{
  "n_layer": 11,
  "d_model": 160,
  "n_experts": 256,
  "experts_per_token": 8,
  "d_expert": 32,
  "d_shared_expert": 0,
  "activation": "swiglu",
  "moe_layers": [1, 2, 3, 4, 5, 6, 7, 8, 9, 10],
  "router_score": "softmax",
  "normalize_top_k": true,
  "routed_scale": 2.5,
  "balance_loss": 0.00433,
  "balance_bias": false,
  "init_std_router": 0.0185,
  "lr_router": 0.00125,
  "vocab_size": 4096,
  "norm": "layernorm",
  "norm_eps": 1e-06,
  "tie_embeddings": true,
  "optimizer": "soap_variant",
  "lr": 0.0036,
  "beta1": 0.95,
  "beta2": 0.95,
  "grad_clip": 1.0,
  "batch_tokens": [32768, 65536, 131072, 262144],
  "seq_len": 768,
  "train_tokens": 555900000,
  "steps": 5284,
  "dataset": "wikipedia_en"
}
Below are experts of layer 2 (counted from 0) of a mixture-of-experts language model. Rows are named router (the router's row for the expert), gate (a neuron's input weights, with its number), up (a neuron's input weights, with its number), down (a neuron's output weights, with its number) and show model dimensions 0-159. Each number is 128 + 32 x the weight over its row's rms, rounded and kept within 0 to 255. Numbers have three digits each.
After each expert's rows: a language model's description of what the expert responds to. This comes from a sample of Wikipedia text that the model never trained on.

# expert 38
router:153110114101144140146148210117091154075080078136108165124127096118112117105059134104137186175084140137166172149093188107123195184187117081132102167123136123101164095126146173123131118100151127179103148154113125067189174169175098149107067135105120129166137091132139079166102173128087115150170121141187096086135150134130126133133126150053175182101084106136084103122165100128168060120069118153135110151165126166135132153090089134167087136117075101141102121091131171138103117155124100
gate2:128159154100167131086149118133139102157159102139132124098174112120121197142105097117103131074117066138148125169193121167099122127120133115146107117138114120141156170181104150118087067114098014150168158116097120124054150104133137150158117146127076092154111161114082132189092090153146174131125165122113128100151166126102099174080109121110122123118118199117132185168113134141174125187144104131201181132125073131100112097103134136127132232124140051141127205103126125152124117083155122
up2:104120102118104111130082120115099122093099176095097123115100113122146111160124164127085142137122133139107138057123139115170178136113115120116120105169133125146124122122090139080151172147135166096092104114129163169145127106157114103114176144171099085104118102113162186043129158095124137094154090132143143199147140148110148085105145041165156132203145158134179073118161143167130138138168131090131089149190157111173137173177111089159173034123103193081148064159132097103203173129082119
down2:141065109130113099135114115072141143128158085149172132114113172114109110120113151100085128053152136108110102115153171094085071146160120123090153094098117087179059107137121125136142154183134206107058141171160096145127098105135111140157118172148125110202149167128159132127121097115194149124151076113120176130085075157106123147132165156139068156108159096154112129168181099098082134112172173171118069154155135099158154168131143099080135172112148153097139099172076086134221137139094102
What it handles: Place and nationality names. Geographic and nationality words after the or New, such as York, Mexico, California, African, northern, NCAA.

# expert 2
router:057174093091145119091179091172094130125116092162119142160150131171153167162145127153170100109141139149087122138119126150140106128101116097123182131081101120139071150136130103103184175177101105080151114109062082085114165127091108132102112109104060101112136099145092121083167073077179150138113135092102151092103139091098125132183111152148119120138143192187144178172063139112177146151124134163101053155122116132114164170082183115165112138181116200159144182098119163152084131153138139
gate0:131184096152095118149127178144116130096107197184131129097141079178149119108140120114148171122109107175202110162090168174150159123123124104151109127131118158152173063127127150047083173125140112146124110141108121138120172130084091114100129095097116149246187147111106127148222130161115107127095153129098093105155095139097059147138171133154134126065086157083123072089156117142100144128113087114090138139065173130106166141106174092124121112185126151132122072130172109119097144138101120
up0:164106136142227159089128065128100191148109103064130122147138107090168122107084123149112083174100116097088116144188091146090178192193119129113121163163159123151085181134110084135172098117129181092102165154164169121119115172168115156100150119149143127074038121122127176125117179085142153166168091146142134137081104136105160134150106128082106164167123107126177131095135121118085125114151155116202117142136101227184111133141105134068140106156134097107128132139120100117097138143137124
down0:119120130170150125109120116165138153108129119187158106132145106110141082151090144114102125173100101154114133183197108059142116154148175145140145096141089164108127099108147101182175102124112132105096130164118203119095156199161124080120076133117120149121106100127141127131142084170088125113098112062111131134167114112125102080170144167119085166067163140128168134111131124100126070195205127116107127140135134106072232129142123162116161126103175145119065095082190121117160109116046182
What it handles: Mid-word vowel syllables. Word-internal pieces after a short consonant onset, such as cl-in-ical, cl-os-ely, overd-ose, also table separators and digits.

# expert 10
router:177156122112118122136098193126114136107177089141110097173111188118166113107155090114092141092126168150126137132145176110113108119169159142156143153125180124111137117153088097132175121100138122126148177135072158120152121163082136058158128127148180104131093068095097100169147173114078089098087120104146074137122101153123084095088175078060189154138121128175165101136133126177085108095130128114074187188106072096159099093124141154133103151165149123037143116181129145085186134096143074
gate9:138131106163144138165068166101122119146127132162088090234146185130129123097108153046110110144131177129125133137115092089132205112223130101160134131121111043162176103126176111093089114114093140148138116102106084198156111189095153133173179074118176123112140143122077113088112161121104078107111083142160058113148128138102085145119152131134108150163078114137137101128079088186065117118132131129142184105134109111111124106107096111132112079151109173110141126140134124099144143176118171
up9:123135143155160156115104125044137154092093109090158200103132141150141124138127134108110202163101157112131115081224129155123181074093117146120153148161132149131139126121126172122121156089131040133133074139126151146144153129144096108112151124129146105081137076110123182152139123113127135099124187120105105185122098177141150140144115165094119098171047121146114094088010119155130100163149166127151161135146121131102163188150079095133142136174105049126135157099139091066141093113170150
down9:165162176140093182148114092035181158163132143043160135085123101125133176097066158112175102089167085138140056148141070165140069125113102130147167128075102093076121083150146116122042135120105124125096123186147121117125090174165138134121139098127084133100160137115150105104077129122115147174142102097095158082148154124064177142104097161107125127125118177128141142116095165140167114122168131131157128117115127160148138152161171138125169095135120157163150090121170183106137151082083201
What it handles: Common topic nouns. Head nouns for works, institutions and fields after the or a, such as film, album, government, law, station, track.

# expert 6
router:188167090124121099128119213077095149137103071154151163131092130096133122100174063121067185136122179192087176163155144100131140146158118084170140166153145118127152152104110110144158111123139184164130172144123167132171134159125111113134129151159126156133085068143092096128146165097115128095073154145168080153095137154128097115052140139089155153133104125161153086119113122147061115104103106118135143123120108158148110169095135110102082139127128086059102108181140144116178174077157020
gate0:144129116103061148124148141133114162153198114119162102157097103126121131101122139078177066152167154146125115149091134130146120129150112142120160102135144172163148153071175097122118147147095113120113126120110068135156142123109169182221078090122131111180182134107123178078186152114090130126151113129152066044100115132072083107183143100120141144097087117069107115136139049148140201139073072173137092158079150103132137101142116140105146151075177200141124099110107138143108157146119170
up0:120172105014117132151126105159143101170113060123091125135113147057161085149154128121126112097094136110121131140128109108092133152119167083114134140166167116136135164139153141089145121157159110123156150129133124066145095124090147106173168171180101112142131115047079116189087127083124157132055169112071109113169155133087100158105200151124132115109054133142106124154097101216114136162139150152101151164089102179103148136096095177110107168187109125114128110138087148124120146113208161
down0:095143159126138111164124083141128126160132158204119162089169149061120108192130120075175117126122109131105103120158130166152129117141063129073106178168190138116142102180165223085192141119080131152070095092167150164128123079156116155142127156170109126144080134134121102103147030126155151141094142116088112117129089165165088112110142163085133124126117124124085127124111093163133097143186131158119094116097225109205113118098129102154109181095121123107123082132137076112139101119140118
What it handles: Institution and region nouns. Nouns naming political bodies, places or organizations after "the" or a modifier, such as United States, Division, government, region.

# expert 8
router:124081157172092187170178096126158090103110176136171161151169136129066086168128130127120076107095151113093179090154092105099143111109090111160131122129122102173078161133099155118103171153165130121083084087130158138160161172126134111200188143157152100153161117185128102110141133174162120183081170136109134137089089181135198143106085097109120085155106128114182117135119115192097059129124181067132105116151140106165106154152092151094110108155095069120157132094078130096083160116091132
gate2:111093092154160117127150138131122112125115136176188203112084133125146139107169083113080093113117086121164123119107157178177171195056153141123129175108168081101115122108104152145172133119096145154090107138063092116132080107107194172105153171116094129181105124155165146117161111106141115100130114142117172123110148109094078156103151084202107110072147168160078104117115153152160064098113100143145154164154152089130071180139209150119127149138129186153100100134152083173135124050115131
up2:161118184158161099096136119150113157124065086136121137071105191119097138152125181199119172068186146156113140057118189077130183182124129118115165168144126164083130101086138092170178132141095082098152179108097047073100190138167111144112104153065070124097138114130153072140151124094110132136100132141129148150137124146154088155148072128106194159114198107152142153142109131130089115101155184134151104139108175122113108124187128095097133164143136128097086117131084119127104111100144133
down2:104088088111173152149103213119163081127135163151084080087154111173159112076075163141125120148134089128116120070156123120183122144110160158155143133098060115114158127104113156122110142088148138092141085105090132087088139180073058157127111084181110142127158129083113062169139161090078128124137109165144203133167212085146163153142118117163163168158104130124137133131128154160106124133104168125176154096090140088134159118206104152110114105152150151160068113119158084155178120096088130
What it handles: Name-final suffixes. Final vowel-ending pieces of foreign personal names and Latin taxa, such as Lak-is, Tav-ano, Malch-us, lith-ium.

# expert 12
router:128192145152123142109069144115104179145080140107121102122151036140118098145074134101113099156105133167137155123158227134103132092149158135099147136067148097115151128134156126133130132120121184139023118152084142153188213057131095120133151148125080169177104168087145194125155147107113119179089098058162135094138119145128122134122130093081136105111133070077079119080162145142128125139094105105130125118127190143093167164085123121110077118147156142163121159141100145142148147180148135
gate3:159179148166157099137170137189134165143124108122142157103144084169094112136104115129138115124123129125118161076133151076130089167078183132124174105101120164100205141100173121125112059116114152093127145210105126085143182119136109122079154083079115163134108159148074169173100158139084168153153108128123077116110108114119114157099180095149138152146128087106053070113124171095185146132085133119108091165060164184061141138143116157153082111170129153100097162158071086133100129159160145
up3:106111152154214145158089144146145131097156116125123086177073175139142086148157162086026090120111095115089091162155094099125151132147150114114086147100118104176124137185131068132163162143190122143196127120117069171114124132104064114123072146144148106117130142160148076127141093064149144097116075128152140170153148114099172151097146133181114126109122114111130117115100132114150143181120111203172188111123118106148182113182126102158108142104126098092178120154109046180156088113134148
down3:161154126163151143138097096098102123123048155111150037098186152155134074082196134164115166137162136136124132175130157107099147149145168181162127172077070129104182147149137094101188139138104163148116136124109153128143155142132088147152102172132117060135094193094154134090159151082127155167174126129135101142134090174132161116157073117123165100135085106132113146155076101054053129101166093089120108081091106138183090095165105129101149140115117103139151084193113136119100139114085161
What it handles: Inner letters of capitalized names. Second word piece right after a capital initial in proper names, such as av in Bavaria and David, or C in PC.

# expert 53
router:139146141103109096111126098133085090154098152186142178098073089122089158138094114137118180112108100161163138083103147153156171182121159132100086161112149200153156145127147149190131124180180109092170157111139097108130175192143081113125151101088167078113097174128153088132152119091132081131154133117162113152084166147108106172106132113075134144179170116185071139088159066128114124111057160105071104128125090185086145118153134135092062129179128162118118141116070170172132154118077125
gate0:088117130147127122082169164135167082157064172113168110174156068132124189106108145169121116106150131163155153199122173174097140095080123159170147102137152124174148107161105091086218081128096119138058116133213137134074138111103134075100139086142126149158101145103128150130182087158173119082131141150096119066093130148100117113103164133092154113119114093133124182129162115116130108174121110182120089178127122116118093094116180115126059098187097163100125157138127112146086192114110118
up0:147114126104151164156139085171099139087156162163147161141158107136147075157107110123087139163102177066126097048139153122166154152160134051070090083155125105137109094075114181150096211104118175173154119125120146115198156106140097138148162161070144124052166101159144162129068151087089172148164078123138121189153050107153135111147117128157139123132109146138129109109128163088117128130128132081115176087100175165107134162140138164123165130078143090161082107112144113091110073145149136
down0:106105050151120091156101149140095117189137114191153079137145165123099101156118127138127149081137096085117114138121080133128108175110188128151109124127115129145112124147103155140137106125133120163118128113080151129137094099086131148115147205108078087104116121127116130117205040110124097129128166143079123156147180165147102126142190112132094231168136059153116165140192136112136126124131146147149120130098113156070092045140159040125159160199118207132127103151104099128146134120089101
What it handles: Place-name suffixes. Endings of English-style place and surname pieces (Mos-ley, -ton, -ford, -field, Sala-berry) and compass words like North, South.

# expert 48
router:175137077099098104154120108086102128173083149103199113079137097151139161166126159126147125153134078131078091142125100144088115153149089157108116129093164103127126142181161158072146176143099135081171097156155128139123090140174141179114140127188156147159115061122083131162161100061190147116101143079110135119139117197113134148119190071129119137201089082142158155132092177101161143159143124130159130098139103167091055102164158105122147139062105140160161088141080085132100162124118185
gate2:114101136100196132123101100152136099131129148135122115110096106129154146113135073092119112106142138092146096058077121195179152209171172123161160162093158184113158180141085119119117114172179139113131111100107123118063087104058135190120169179170164120140080103102154140131151100101184066148153092137126097118075147168065131186144144049115144153147174106112170133157110103159172121141155151119107161105129104132132069154110162150120153083099114160116122090167164124128125145082084177
up2:158124168120176098193131147067136128094101204117176105099133087160166182136187132096165154137099111086080053075098122111160116177117083128104123135122163122157196148095120064134112169151153157115123113172119126093133142078109145105084153114156062137108075099116139092168192122105146099191205109116131126090116089158087124145135098123112147124094141142136122119152202141118183159167120142133124111119134083143120111134085140133138174184123059126125104090138142172180139145106100180
down2:109166136136138142106159138145139071101150134131138159137167097099098148144132056099117082103069084097123137144166106127152145161131140147100144163128139111179089112166137119154135192099191148100146082107140123137121071115136024202097152154115132103140160125167143101123073147122153102110096114122132083171142190155168098203177200109119142063123153112160119146098146099111147120154100155184184157124150139070136069106119136093118112152197130070116102091134114075092120176092166138
What it handles: Decimal points and punctuation. Periods as decimal points in numbers, coordinates and tables, plus sentence-ending periods, colons and closing parentheses.

# expert 20
router:146177113174143144156156124098103165119059090119106120140134078188091116097085147146094177118093153129122186093090136162119113151141121091186140145161161120144167162091144176165115079127144146126127098173099120096144159122142175069087085154140115103140191150070108116127123183108077154139162106060194166079109085166141144158095139164078131145153155040143069169182146124155092125111081147182133124132148170092151132117127143161073140115092080161178112123120104149161163122141122116
gate2:120123158137142112073149130112120146172116111130101168123145142149140139191084165105149126105099126137103155153123169096153113103142124118222112179094110081152119120108161133130137158130197111164135114140116161116163124103113188148151126170157117150149160154096176149063098066161076127126148084087124097110204119157085085121054128129122116079178140085092154155138063177153084128117104115176177142154118084072127085077128192125165107130195065082110150124143090154116088147113097095
up2:141099149137192117142098153142135123101142108130138098163125194148113119119157101161118103120123151126100103083083121046180164103159166133114208103086074140111144081206132094154093154133183078149153195156135131114116087153143134097156050121084130157108177097130093110135143150085152110136123162183148115099129142112059110160124101143122169154102122075116103116185144094109121206123143112117097160097121157130111149090159163100119114144093143090182166111176140132146206130084198111
down2:146143142122101068139165209099135116145094135089111086112116112069065141094144075132117078116121087156114155135123152134148113081185111125121157142103143148051101105158100124164134112111145162124104201134054134186124130179075154074140193092158131137119104129168111111141126155154159135128147159078145152188078106142128134135153122059115201090136075165173152134088101093138127147112197143126134123132171144102123167153113098188087162162144154120155120165088197122103144080113100109
What it handles: Second piece after S. Word piece right after an initial capital or lowercase S or similar letter, such as S-ales, S-ource, s-aka, S-ita.